config.toml
n_layer = 8
d_model = 640
n_experts = 24
experts_per_token = 3
d_expert = 512
d_shared_expert = 0
activation = "squared_relu"
moe_layers = [0, 1, 2, 3, 4, 5, 6, 7]
router_score = "softmax"
normalize_top_k = false
routed_scale = 1.0
balance_loss = 0.0114
balance_bias = false
router_cosine_scale = 14.0
n_groups = 8
groups_per_token = 3
init_std_router = 0.00666
lr_router = 0.000458
n_head = 10
n_kv_head = 10
head_dim = 64
vocab_size = 32768
norm = "rmsnorm"
norm_place = "pre"
norm_eps = 1e-05
positions = "rope"
rope_base = 62400.0
rope_fraction = 1.0
qk_norm = true
attn_scale = 0.189
tie_embeddings = false
parallel_block = false
extras = ["capped logits"]
init = "uniform"
init_std_qkv = 0.0139
init_std_o = 0.00347
init_std_up = 0.0139
init_std_down = 0.00173
optimizer = "muon_variant"
lr = 0.0109
lr_mult_o = 0.741
lr_mult_down = 1.5
beta1 = 0.95
lr_head = 0.00539
grad_clip = 1.0
warmup_steps = 50
schedule = "wsd"
decay_fraction = 0.812
decay_shape = "linear"
final_lr_fraction = 0.02
batch_tokens = [65536, 131072]
seq_len = 384
doc_mask = true
train_tokens = 1423000000
steps = 14950
dataset = "wikipedia_en"
Below are experts of layer 5 (counted from 0) of a mixture-of-experts language model. Rows are named router (the router's row for the expert), down (a neuron's output weights, with its number) and show model dimensions 440-479. Each number is 500 + 40 x the weight over its row's rms, rounded and kept within 0 to 999. Numbers have three digits each.
After each expert's rows: "comes before" lists some tokens at least twice as common just after its tokens as in all text. This comes from a sample of Wikipedia text that the model never trained on. Tokens count by the router's weight.

# expert 15
router:478498432525472485448517422515502496536505527453443513475516559490569505594455504461488483554456514525489554511565495501
down0:525571498487501500448455461495463505456477499477524544481499506442539435511434452550537559526507493388521513533519533568
down1:543437502588456502519493544471487534464549476526455485487556484546510516552497547496494494533493554498552485526505448509
down2:482542513459582540473496474471585431497501482433486542515452472543499499520538463549452544457549474522527481455607468559
down3:530536504492579489523408520515534472481548545525469477493492477560481424500446485496472495432473621494551560444553470472
down4:449493446504531505466488478495559432560535447512489470452497504522504503565468440455542489508465492481496479540497500539
down5:461552540455529586548499501496498442481491455432496464514472478485496502480438480510578480487518484532500528474497509430
down6:501532500478498512459540445572507538540514460449492517528486466514451496490478490458465499497469461543539466492491472452
down7:518481467493535494505558525524468611454567469461546448535528545461512509445534579531482494543462483502509536547492466481
down8:515498498462504471525490501494489486579552503364531496513464550487444448507463542546483487537480522483510555512523477455
down9:484410427471565424470490518498554490494508439509506506497580504478452484519462411464505535500564533515478555503483437511
down10:517482406519514427563529532489510475451507475558516442543514491481472502480501477527514483461539457470544535495514438531
down11:566474440509482484533530453519444536554466504489509465477511431518493528455471457545440494490443515451431519473504497583
down12:560471469444379464538494502431440443445444494514499502484500510508451495557485531486439448516437523497505514488436473492
down13:524520492390472466556543425559451491542529487587513458470535423534591470500457477442553535464581534507515512479520517404
down14:477547445505492510490485520447465511467457558433477435490467526517454567486444509475474426483483580509505529511478479475
down15:490563524430466542518563458515479471483474510442493453527575419485475534449488456483424519500536569566538556526478518473
down16:524497479474507477472544487543593494540501520501480488550485520534505549452556447496564517502534543478512506561484448374
down17:469582534475512527515448488454527549507509503520516537504457478517536587439514475522497485518519510483499520450521474493
down18:606432489494518389517484518512469455517506476461503443527517498511558628572447512488483490543544547513516524459504510525
down19:445446509537483531497523467518492478474546530509478539520533517514480501487521544442524465514512472545462558495482459540
down20:508560445500502524476443436488438534564518501451479463509537486497569477510475530528445470475447486519567475562420578457
down21:509540470513535513500493535524515581540509500533460468523505498576505518518470464466474471478512527501502491510463582554
down22:551499515519503541541519608504590518601540480487510559526562567460448492416472507466510526546526478550534465517479419546
down23:512479500478521462545447478496461480432470498530561493509557499535436390494500526517559522533549499520484512536500528428
down24:536487525450562519456535464487487531554501503471495474455444504460428451502553504488460499555485460492565448470507545543
down25:529536514559515504522483552513420455542523536517490561515467502532545484507488452511419553440524513478449488517519514463
down26:527519479442512506462480454434469443523562422421446492493487467448535524490532528535480535491476528572508380540513460502
down27:515511498475484465474551495581567480493572395507516481544524480505546506486515472536469403508567542526515538469577492520
down28:491555503541567447437546558450531513429561470536579529503523536490478547414535451496439492476507417498535494482494512457
down29:562456503463538509455493506471472527465507461404496499495536505441465523408480460557540533521540484507554506511454471488
down30:518446562526524458403514522450521537454517475532375529512507525480510523517539530439541495484494571457488491468446496506
comes before: ":", "\n", " name", "(s", " by", " first"

# expert 21
router:493483511534408510517540534464480465624531514458517507512509494493525496522512466541540450587520482439472565560513556495
down24:520541576488532504486528599483499523487509554506537512508528537569477502520489479497556451517506472496471513461428505442
down25:547550521491512551496468484504541500489489426519505511494471475433494571532481536496483437510430548502508451508578445461
down26:445554492556483490484529472521427538407407561443613472473468496524463473550508445537534591508455468493594442476510537510
down27:539592448506473492486556503553460475510512526461487510444499515453531533560455502533468546468526504519576515453471480442
down28:501553547549488423503494529549535487509486524509469433513499488457515520541504469505474508510480522431489488511469486533
down29:444458461516605510549483505503496556458517422592466557529541511532472471357510477458495533516504529562488441525487469507
down30:531535555518513459542539469514527491477526442531424412435448415560456541456519479424485492542534547464537488536497520475
down31:497532505496437473480510528503469496421575536562512455491525478430496508489440429585543547524477485498551498467532476510
down32:484508515453562510456567476507497546514461486470473462495531468496445478466444464528518501479469470544536584480510476506
down33:527609478538478494451520513500546524524581510571482493540551465483488541448532513539479531485534421511525536534484549472
down34:478491479488460474444476570599463515450509552515614492489570517499516518506564482502520523429504514526418458480424537542
down35:446461470526499495452539509497498541577513554513526492519501517450488588559529501504455501517534488576449480526498488540
down36:514508542437482480503492452473437499503424559519470531472512510536463495531508532477549452577580503465563573480448465566
down37:480493419507476493412487481473495552505516513504509487605538510515546496472454480546542481486547478431467546509508498527
down38:541504494477554465543442491541508607515517536504479526544487522556493529549483459471522481504562519532449598457471477487
down39:511443483442485524491550504532487487464509466469564515542469503453535467534538559497456486454462439563532460567496500493
down40:480474481505548497539579537560555530480484513468591481495513513487456532485419514493500530474540546498448537429491544551
down41:510506481504503422523423560499452500476466514536501507476481568475519501551531494466529516537504516491491553509512461511
down42:501508500504469509525505482460493393478444501509433514545467473493556499549526519476512530542443499504453518521483505458
down43:534480466508475546532454512498433545487513474453468447491511542541532539550467488519586487504550512464547460524489436509
down44:457409491463424470403472480528498476509503504528550467452503483500376523505485536560496486486533462457410532534449488505
down45:570516542451475477468448406499455496456481546551482558560451538459543577489539446467496490429484526547468490527546484453
down46:498504531491525482487518544485482479499583445560516532489475529405483522533421540461559451508525462499525496587558504536
down47:443518457514490501466567540455534536505489552562457510449553550468547475504519516430478487571477537430530478527562520554
down48:560407506483489524401465545528517468464490517481461482499508499505614508485513514491561517495544465507507503457424464464
down49:496472567561491516524546460544541496505538511496479552459462508540547495510470511436493561486552468490536473542491471542
down50:482538549518555499468600507477559484512512529528484458545444508555422449474522552473499510503546437531525477558465474507
down51:533485534488543489533429561534620532495462512476496507530456505476489469515563543491505444504498532608510516487479524472
down52:426492508510492525544503483496533480469539518526451505504445569490462507510515538438499530522473449526545569493439502501
down53:446501499458535520499516481525477514492498553582536462560485432507430553572490476595515511641551582525573503526480503521
down54:470510564410545432491464473560540451500538473489494540523541529433388455558497513516559555508523477473465524480469486496
comes before: ".", " |", ";", "%", "–", "0"

# expert 7
router:532432486505442468567507517454464450528509534501541467491448501487504505530537503546514482514477506481472552485568445473
down0:485516529503560461446470440543528542458528571493500444479535529445580490555541513461476498537509539529518560432513432533
down1:537456454536502544526467586561430507498452418435519519496459519509550491428522442421423525506542487560429497493521467497
down2:511569472498521507498475516540437513510465496475463450531485481432541503522480463526547497423508524584530512502503453434
down3:474474466492450548495463512433472525508499487468480461581538560500475564521488581478528496456420480501520531515473445600
down4:488509507502433474517478546535469557471528578524510460468467509491489583514446536520486526504429512499479521536492483514
down5:540476499490528476539586523425472495561413490507514415514483520532526550424515515527504473475497495497550457569521555540
down6:475507484490476534452562534527502489522414452506447494532507544520495453505531444497524511427595479512464465591518519525
down7:450474490438399473451502519463467486374524484509506490513413495532480507497507471462537526452516477516487531494558442508
down8:418497468490507522567478509474558468484426535591616529534471527496474528519556491447506544504511473439594559498482538495
down9:382525482475615553497502488438570440516537452538490525520524528526528496481457501473496501493512529493501552537557513440
down10:538434459415521570504496511473454568526516456479513510538545547531440559528492505524545524446486561428444506506459518494
down11:516444537510462522447598434494481456519557429553514551504544473420514517514494492580552546501586452491495591450467557518
down12:483536573591476527533536401484488504479486466570433445509533495433514474484514504452542541482587482515444503515476528542
down13:496393505474500540475506488507512511476509500479512505596465562563472539452513469466439511490509516449527576509559528496
down14:438467509498510446429470459477451494511497540504502506528437508519473562507504527468499486456475495500514504446520419494
down15:451501488563517532555477438440565584531471522471480457449513504454433532514494505507536481481493440512515524513516521463
down16:463443473508463457499532487456465467468541523451456445485499471531484474489458460486408489527429500497498521490507477481
down17:503493589430510590483568538533528500475511498507465542472516443500569504473481557506459498531497565507484542552428484594
down18:508462466508501476592488525550455421495520445507509594476512517490526504520484480500536496580551548575550441502511537536
down19:521522422405470509508518457492525542454540457548563606495486561527492516483499495526483532501462402542551508597511489523
down20:541485544506558489545494501470451590504489538536448525510541529532550469569512503562410511511468439539539497552558541529
down21:478500491517502470527479513410490420513395581490506484473575546522558553520506536476453452600479415517480442452492463538
down22:458481565503505488477415475543554423447457455528470483507483400487448472491482468450485454435592546451509595481460496512
down23:465396498468454443542512523542478499510482488509452536460488548503506488434479521505537485428512577453544511492538496537
down24:476532531567497429477514552480493457473490485478433498494451514457499492527485474508520544597466460522555481541580564499
down25:531520474489595486494504594472499469580481478518533552454548444494491493511453507569496520463443375470457505591507524448
down26:495517515528521454584475472514522459500531511443523469512549458452506521488557557485458511596543550495470472474553558553
down27:425518484471507489503561491485419500512451569392481488455526492553498493488510515494478490451476457512536546422572461505
down28:504402499470503496451560453442545597566438552487406587517526562503489546453555520449534497473548500471441459503542520475
down29:513491489496536511479524530472556493476405492543505538493485516552483525449596494569460518489556572443513476471412503494
down30:590458484549454522487528440476506517482481570521495529535514476532540466485452461515494500519513540465566451553511529529
comes before: "|", " be", " have", "|---|---|---|---|---|---|\n", " been", "|---|---|---|\n"

# expert 14
router:502471534508501552403537571450432451485524540530516518502454462432528539514437532464503569500425510484442524503496590526
down0:479582505532469505492491541448547505465551528541480511481479522498462508473511545547462525505505436531529509521448460552
down1:477426504506514574452488481555560588532538506510545563539476519474478412486492544491453520458435477482505452431482472443
down2:509589483503505588488465491483539449461571481495485441467513575532470443470447495524489489538524509507555482419532522538
down3:571490448503539530519483479486488471589552447521491512444484570541487548477494568491492436480558533469547509556488556453
down4:489543512500505500509510490600532547497462517448495494529445459532472504571418528485519478432446420470521488461453505470
down5:476523504497481561453483483552411445526489443499443505496458484465463498504443445458445556461458556480454541367538478440
down6:491491545514560491469445548481521491539503490508512522486616525483595505500464583541460501508508468491567542455453551462
down7:518485518484439528546411535471451406469546467483481471413476529442584530441437534513559453511437550536521531479515487567
down8:613494465487513490472431447531544444497536558477449524476490510468544514553534519480527503548479446469499495469477524545
down9:479428446484479515446533512477422527483496504483457548490584453486504461469452464505497513528531530464485502514494498508
down10:510556463490493506397516535473535459475463466501439564492530460436552520530552509497425479507474413483512549442496520487
down11:462513553469466524499523521476517530497578514488459479523530484512612430489551440561475552498489584481476430529545433480
down12:525537443491402418480509430559513546510531514505494458456533525475489496481496519530535454562451525543405520524474570489
down13:506495621494528550496448544528483479505485506492459409480475524475397477457502454470459444469478543447488511407500528523
down14:509457528492451514489362436434461514463445506525464523588474501425467491506512489555551511461552468531513492486385475523
down15:465520502465513512466447461551497582467490574460505479512507508500461506476486512460506359501514507454532519566458462488
down16:473516515550523473478482488512510448471408445492512509499536478579492548467511489547522442488513510498495482477554516481
down17:501547446533510513466502546488555523474556528482478532543498497437524449538553549494487564516509463530527505489592494490
down18:540508499567411488461554501530486567557556432524437490465503516515499492533467525477427517578472486469522414572503484527
down19:560438479495474533492435558556498534520504540478564543522534513504492535494518518456515490505509470468464421497537456499
down20:475549477490515553492430476496491477470508517489530510470510547444559440505471495509507487456522499495530593526488543453
down21:482514481525489474519440471534497484472533459532512465555452499519478455501523480497446457608487474488527508498512534497
down22:482464524527609517428532555497515591521475481480526503509511462466516510567569504512432492590530540415557475579522504482
down23:419481568586504382468501495518539510502470518523504539504498575490458456542449525506458486536497484519528495474443460465
down24:469500462463477471535531466490554480585529474480463491456482513503515471520590542550509498484495520438483559528556439532
down25:536531481484484485447494476488495480492501519525522488522519521415516510483556511519474452543507538576429490472435515472
down26:511552540528512512560523479545551534454499458450489488551472531581442471493507497464514529470395460495483428530500500523
down27:453548413553573540452520432544504568500436536461459466417534503472530496477525490470548458458545489511483514487516509485
down28:505541464522567521524463505510543516525527457431489491472469520501486542493500486532461445481523447627464515507531535514
down29:464472539426500508526433480490553491570472490513512498436487439523512512537554467486455472458519485581502573499522471542
down30:528459466461457442505498432518500511476544551472466490402454503567464421503508429512465501441518529441502436613520457472
comes before: " ", " the", " a", " his", " He", " for"

# expert 16
router:505521503537449493484541549445414400510525484484536593521458582540506504519456476499519541494483503460506531505525568504
down0:519449546452497434526538469501477421500486494476562399417526494507531511539481452465524509506453521522469560505443552505
down1:486542497416480484478499506523529517527475465506509528467519485506533480554462515510463447476459497545458460527504500476
down2:516543419492529507454408453503402498501492466478570496478519479489524529426535518569487444497536510430472521475562477524
down3:495486574508507568450377526539465438544476500476559493512461457543567508533541440479415448588466479496483503550504523489
down4:477481550531515443557461509458527454517526536452467468561458550488452450531540480464486492475469563490490481431550492389
down5:573491513511502486495573516474500516486461499553531486433448525463546454575512476459546521483576430522515452494483469523
down6:539442448530620489487591418493460528534512505527487510550516510477584558466458493490490556564496459531530571535436579597
down7:453504438522509474439515585515454529468538425377526493502475500454490448494551434573474494523513483459489537533483538463
down8:501570500469492474519496520493471483497428555519414521544475549512520533512477552560559513566583476450399432589582508496
down9:467549539514480474573533524472466512442503489510489507554406485555490540479509490537480514514501533496471490469442501485
down10:448537468552514487572456499490463456502523438485559518422517546443538550487498539487477483425503503598468533482547512531
down11:510500407509561466463512423513462449542460506516475519460446539443450524587535496507395558464476531480530500470497510518
down12:481515583422515525481527523511497489529486516546392476481580565483545486465483505573469527531502493479489500479393495523
down13:542493479475536513504487499545540492618500487590522577500524555534511520517515583501463575531546517486497433486557497530
down14:410526474502510492487523531499537531484531490455522514534477544517538472502521503479485489568482497485543528563452495526
down15:581450520497440478485526535436460475508551443491542573506560490500555542556488534493489470472490448555469561554465509508
down16:452453467528447452596521449596464504514452397534529534459536501442454532487467552503432556549558547441483523504424531492
down17:451538528536512530601520502534455504468526495440541457486513529494448423526474508526505478523522510473500516538550454501
down18:427425461486533460563509474495487538532489530536481480492499533512529484547453458489422463450571503448485470528458433468
down19:560509530504466521496539500542509533519526534492422516440469573517464493559455377493464534490559552524588458451483533442
down20:489513517470482490525445496536453481543482476504459491511519524510438535607438523541543495513474450504482513491472424508
down21:572469459451536518544510596458569487489556496529443557526567524613487504463467467539440502542493568551469539567419531504
down22:519476477479549538493496478464522496483561473533487509513452550483528450548548458500497560551471504510513481507453516493
down23:541520510464528484486497508456478434484484526491504608470519515506523531483431473478459506496484541545508487577461550563
down24:527489535521522513518506505453530489487503614516504538504517473473495483470527499528475486494540487518467448518517487471
down25:574500432534556540533582517484505467502492536524549485519541511509524493436514497519493491464443483468480449517529469502
down26:498485528489374486470496516524552463472493554480519482538511495506528566483517497524513532452493520422469529491428504539
down27:521459492464609488442523491550454502479501510446551488534504551525474459500525409483589459570474458454462495479466475551
down28:518501506511512490541521503494580452596514499537455540513491499466526528463546527575501456536497538472511496487491444479
down29:559460528515480457441533447477515470521502548497546524426603552535444499449532487511547496463463493467554576477513484572
down30:487519492512547513509495573491528513522461414499536498488503493491513456444497439470524519525523534514612565506556543478
comes before: " ", " —", " W", " L", " +", " list"

# expert 4
router:510526464535447513495559549473475537527571516498466525475517533467528555554471573478514557544526551520521488560519473499
down24:473473519434591545530507481507455453496453569477488512458524535520483508533494436442551484440526524508470497482467514530
down25:563470472468544477553402528514433588436523459468490488480457481471497595456467557532473491478513459522577496488545561431
down26:480482505506486524502508485519528452489494517498462465537492456442523601505532478544483565462479492522535401524548488502
down27:486496457485491598410535472510482621501561489504547511465515449519491407433466533511506517574571445409519527481502500536
down28:484550499494545453399544540545515518494463585518462494481485559534495480527487509504471521516542498490511494512493465511
down29:506493469379421435515501471437501464409494517534503498508487494499528518537548536511420497571444550497492560487464431523
down30:567531524460471500488509583459506477528559441439542536542508495466507505447440484437564494558492487512524496521485546524
down31:522534514509514511540525471510459522518546526474448460448509568492524474542496517479520514502459442475555571508509476465
down32:469459558533491437521475577555474491516412486465442493500468488462539506422513502469597460592483502562514552493486476556
down33:485450491468479521514521516531509486419485498493527513550527484498532474481556517462510492508525456524526431432490454559
down34:437561502534463430495533494534513518500563533481554456507492474501505541525495498499560470452553477539519450482566511542
down35:486514524445513513487467530457455475500512513493480496481427438562460516478552477503480458458538459512445580505443515543
down36:449514557566513485485546495504549485516545484525418457433506537474580536500528497528531462455526467500528511584432505576
down37:426448428509451534455488517521470510512468518506405481514469509569417455412506446503447488475513501470424492478559587492
down38:469538512478465499543528566482506464511505461552569534552473488457465504502440502462575529466437425548442509493560490552
down39:471479448472509597531486525463494456545439525534483502500473463512462495448471489452364454522545507567495491562475584535
down40:546456545515469459513520520515523531536528516513497622408451467532453527484549593393440504462451465515553543479519484474
down41:534436464562475468408504516524508588476519469432500486427524549529473498506466452508484502437550439441518420476540463485
down42:578482470458482495502537546476505514543483512547446509543489568477588505427507565522470536436426489511548566481516529545
down43:478478541479603564509479459527462516484527451503455533507484413446526546486501447512525507505526528501451501513525502523
down44:504514480475483470481550555495492527502498462458544497524523450507490495501518534518524513539526540465510494515526531562
down45:536499514533510597479498477487513446489516549487510454479471499509522507501456515498501503606597558516479395492460499586
down46:538481431451560586497507515502571491465469506466546464462492544499480526482497540516549509456490448544507483557568545510
down47:524516532516485552493514524502478471557510562544495511494481510518528499482517455486519494467448495509492504575507492416
down48:392457476500501469509502459506531476529509470549488547456511486473551464449526498429495422515509492514552473459439490505
down49:436416448503509528498531494526518457523567508446551528491546556542517536428461505497479549443491488520504502510545511476
down50:535491546439529526481475551472461455543533496506526548456531467517510494488511542477486445419546555485525512476528447518
down51:489483505492463532535450465555552550557556498489520464574483447430430441457518423542558445509450458494526484552525497515
down52:472595521527535537542477488508495494508583478524515464484476441598552517382439455555525510559539487468450500538463488482
down53:524489491489483466472485477547486569502558542555473519471523507401481506440518537468459466507536420558514532484547538495
down54:474494505532587506511479472528477552509452504572532462570505503461510508576512483512524507594501581531577487444483482507
comes before: " |", " |\n", ")", ";", ":", "–"

# expert 23
router:531465525481433501497533485434457446525490538521516532484458490538573511515484484530491540442474520489504558505522472573
down24:444424508495498530508449449463486477539424440568521560464524502467513426497522520516495514557467481514438545475474490513
down25:482432499497527532529507548502518546425423461454539497456404495551532454439464552540510564537487548519429459484510461486
down26:571502482489493511483577486473524507498496540469517520517473453513524506465524503531492500465490529484513540459482520476
down27:506522539455561478552502444512523561490552451583461528467557506529514493503479519523491584482481453533547527559480524517
down28:489546451551495484490517474503530492521473484551463476492491466445552482521530455549553527485457534472497580433491518536
down29:489519457478517501440414494525517499468516476494485514508543457473447547466534544437448518467514526501543465495472481533
down30:504552469430499479544493436536500500509453504484499552519502435422501488493460454494491437489548465522482502518485475508
down31:524517488512513456521528555453527524477468536451446545513466422521446543517516454461431528519508489510467497487484449481
down32:443384515523562476470495484503560478529522487489518477484530474516532542470492550509525521508563482526492492494531532526
down33:499416519433467499520447490440506468496491465468460469494458480465501445491454467510496509539447548455498538482496495503
down34:532478492566505441477497490483433445449483519545410469517432535525493466505505497524507435502428509570505456458451500545
down35:475559489531503498490447534474493514483449442527540492517515545446517474460523524568485524508525454476421491524403458450
down36:497495504423491527542510534515515487471485520490515515522505476519437567456495510500427535486497435510504500534521458517
down37:488646574433524438502481501570491626519493503576535493498534548400442513500437539461433542454442485459558535475539514482
down38:485589461506496513485532525548582449485450501470450481482533452550539520588491527443429493464483413537509465530463488564
down39:586483580448484523538503461521488519448436479448451490464497504570474475461469554500494501461486498528513520533491486521
down40:472505569515474496499438470509494509486456434481549549542499483555543539563465512490459455543454521528401537443569565501
down41:510495530475482499500535524547448491548503480484474562530546533418534508567506467520517445523537499534481394532484496484
down42:584493454568434410500439557497507519433520497491482500487492456487439495501488540474515513507458503520514505450505518627
down43:558513540492462450532420513515449519527430465388458503506504543541489570536515438470543507504490503457566526538531506522
down44:566476489544525486529543500468518506426502533514516536483544521465455553566530505554441525468500480511524487502405533585
down45:504402450435504505457545528516512485533468546440485459476463537560499524471525573496580523462411493529465525540517517371
down46:577498498502478505546477574583456552442531519474513488442542522514537548507508534520439470456442542544492478498555477469
down47:564481536450507503482520505505484485581422476476518536465533450448530503460453542419474529447552533554487547479587461452
down48:502443495478468568514468443547483495507557468551534480507488486466474467466496508407453528507503441515519496451499508523
down49:529532473528442478485479497464533477504540495518497464502400479513517527506462536584552596493495503512490519460482507423
down50:495518447514388492497482493536515549541476487465548556416533516502559474511509447518530529534555471419442478521482468509
down51:462547469496381483539536407508473539472465464537534570484471516523596564520458431536505491482444534523547564541479490510
down52:456498433477504431447517469430467538455552467561491439512512471512507461485488486542408464550474526476480461442468429429
down53:426542514536402449485507529527495477539542443473552514531562569488570462456481432488477470537460531463549500487515495520
down54:568491473475497538539520526500459500467511474541542552515459514537516509432496427445560490451442487437497493487482519446
comes before: " the", " ", " a", " his", " \"", " an"

# expert 1
router:481441515536437465520546485507485514572484430432550499530406569543492522624519487489473544548467459440526547534494484439
down24:450530481451534437501421516464511491519482535494445500506469534545480569473450534511493469464491439456515587568480516470
down25:511444437541516479438543531573504459548565512473503499472538554419507484412507493476564514515521524455398512475460560528
down26:532453454469498406527492520485496573467457404428538499427492514487543521403490473558504441522575536533508479529458539553
down27:520423456398588481525508450469544452504454497535449462559540553501463548471447484481570451522494510578595595436557618471
down28:514441439481504563449497534534504451501465431464548561432458483547446478498467513529484494490525541503521542503461505513
down29:474516597546558513505547508486468509453485437508583476465496486519568576553539559541455531522546551491459483432486497499
down30:518488495500515558454483382496549462542574539468509519426478476518532511519434543475498460487524543516413524561481483549
down31:540480467487498486527498529457512534482485540548537433502454488453452588454540514531513484383510444524521437482546481454
down32:517557502504489425511501515457498487523509544498486478479515522421558545466480580508400514490543482545581495501464531564
down33:454487530585491485494474561504458509493465427455524556483456489520485533517502501440479475513493481451488448521503486507
down34:474452472461482484485464556507542501452473536502418513546534502533505571499579506483507537599502543483455560462508475507
down35:548561468452541427535449446536472571486460560557540507528456491483495574569513481476468540482504444610511570567525570490
down36:574520563495518498644551460490513511532506490420443496525508475567469473466451571510490476467498496467480438538484545527
down37:504484468438491520508404608479465463517519494494542463496519496499533481451535482428507493478588497465523506452450466459
down38:489538470508421585489469527455448494550526468458530499540510528500506487534511499459527542544503492477429508454545577491
down39:464575465506476554504466434473481486529509568507507518552543485494444473486595522460496500541475507520587443469486510563
down40:452514536463548580524557510528465526476524539502588531480572528473466525479499496481522491524498492488562469497417483455
down41:494479472435477536478451619509465473523578503514420482605527443545547499517480507502467505512489490447454485495524547477
down42:470483499535565570500458486452478513497476531481589450513494516493508561545537542560605480521481526488538523525508562560
down43:478541551418562539515512535475490460480451479476473435544519519506548519490474453544535492521490589496564468546514529562
down44:498504526479494469469522503507465567559520499483552452527536471430498480481585550549421622465458562439496523591603536472
down45:470514544493488502509559497445501552489477506539503524447484453518496533468555492495478521444484474567503453416520472531
down46:519494538511458402497550561546532429478564452474504563487555512498456490470590483547530488468574460496426499439440407529
down47:564533465454356430429473553480512553525505557549523511527493466492460463507531511483507550577492557409553460510524580499
down48:473466494461529429475492508487491521435570512527532434544519520554500489519588433476460488520495500491553491454461481499
down49:454516512477479506464512502480482547511503542522502523439488535458520509553448527516484612464543492468470507527491474553
down50:438535493551477483467486512528474509566479460559443436431455492513516491405522511475508471493581513507468509472501550573
down51:520467544571423490493448495483503540526414494473500561533550521548558475493506571497442547529501506518555514501525473539
down52:458502499567482542470433545524427467453415467432406457509462462511463521548500480465557531500492590545503467518467566508
down53:556518586418458595443507487487501524494563491523470434489507445478532453505524558519529508586448545444528445473471610560
down54:505475511475542527458507613490490510499465511486433492534490551498502546545502425529561528469567489456408494474525477439
comes before: "-", "0", "|", "1", "2", " |\n"

# expert 3
router:552446457564471521487558504515494440515475551528516455505476448481523472524466541497489526542495524423489536484536459515
down0:546484479464562506589475577498498486463559518459510504493505536494506513448468515458469453556506473474516550514500494493
down1:478517504460502507469479519438492471537533439541537422526604475510465460467509443526464524473490470552447564444465432534
down2:473506435457467510535472525540499536512455468465520618505538533517461494516498522498486493528532434587488492461489451489
down3:515509477490475541575465540447503481484507422489505522521493484436486457421466502550499507542509475499516513512495424517
down4:453471403513555522505535614546577555495460455453532481514466573554507494415482475598494517470426410498508482502473495492
down5:498413427523549481547522476509501489506504470412524514519578432488472491469475522458617524512451474505487506488462504483
down6:519517547439494490510461580511436500485560549521505468465599541528528555551537562502500526470513536474491541489464502535
down7:530499570463519472455566513591419491467558522503517497431467467570548490532542478547491470514537612525423458511513556547
down8:493530486430506395562505486518510543430521477448537541487489498473506514489532489513467565485500477505503584471581534537
down9:514567565488546544486521500501486465485462493487534505536487494556554502495480550465552458459498465487569394462469576510
down10:627530507472444494537567467574466548546527486506495533578476484484541548482470432572483501477460567459520515496478482489
down11:489478526505553469498473489531444463533466519527448490501433516404537579448472515570455542493475550479497479508524515500
down12:585531524444524531470531503474554450460479441469474513552478555512482497550473554523411495465498438573455445499551435555
down13:507474494531478479511518543475580525474492471456465453432534531557498523502504563507523445511527418537521449547505516524
down14:546482402441584452451513511533542558482479507498466471488515472555560502551490523569435522554476507457525481452547531560
down15:531497537435500476535495522529541467516455508464455483609503440459540455571432556478471449484450473483508491446493488470
down16:532470450534563472544504427457515518456528486431463457525530453549439566424466435543467484466572487512498564498479455475
down17:525519506456449492434488493532480454461510531483501439504514568527506575534444470446530532522424507490467574451464432509
down18:499517504554574464575592468559468504439548445491547511530446538541530534473462464507555499485538500524496517513549537459
down19:504605469478526412461528504502497506531480558518462454517523517479464472562466501449519481562549493510501443483482504541
down20:540464514561488521454574469431519503505442518530497532550468510492413521440451509456512518516569471535521492498472533568
down21:481546461541515475488515499490526560489583529488494505379510492456531400452502517492502487536436496514560501473510508452
down22:512550490437512498414428502484460503535503522485510441497562458480515469467466471486474528443585483527548470486472580557
down23:600486487485588460475452559524416525470514484539564507546528549500551498530482504496517499469509435422562506476423491480
down24:488493463568533422524496478470480495561463473511551473510478566519515465539438497494525499493531493548473535453483509477
down25:493497552483488504587519452505578505481478474488568575535525473597493501556520574503504483506495491513514439462422444596
down26:467456501510517511494473472440522538501468563514490524545559544499474534563483531431541547590462486492558479564543517452
down27:441473452500472500482523461503485490463606482602505552508492474506486528530468501539491522453601556557501521539497513562
down28:562503532416564560492467534456546496519499553563508482495541542513484431525458485495545448397505547518529480493455504537
down29:485473513466522499484530456556482534546496541551513479516565500515530497528516554505543497504569539456474525505532512453
down30:541454544461441546526483447550434570417525534533512491568539494513534508575564502535520527539481523605514472502493426546
comes before: " to", " the", " of", " been", " a", " were"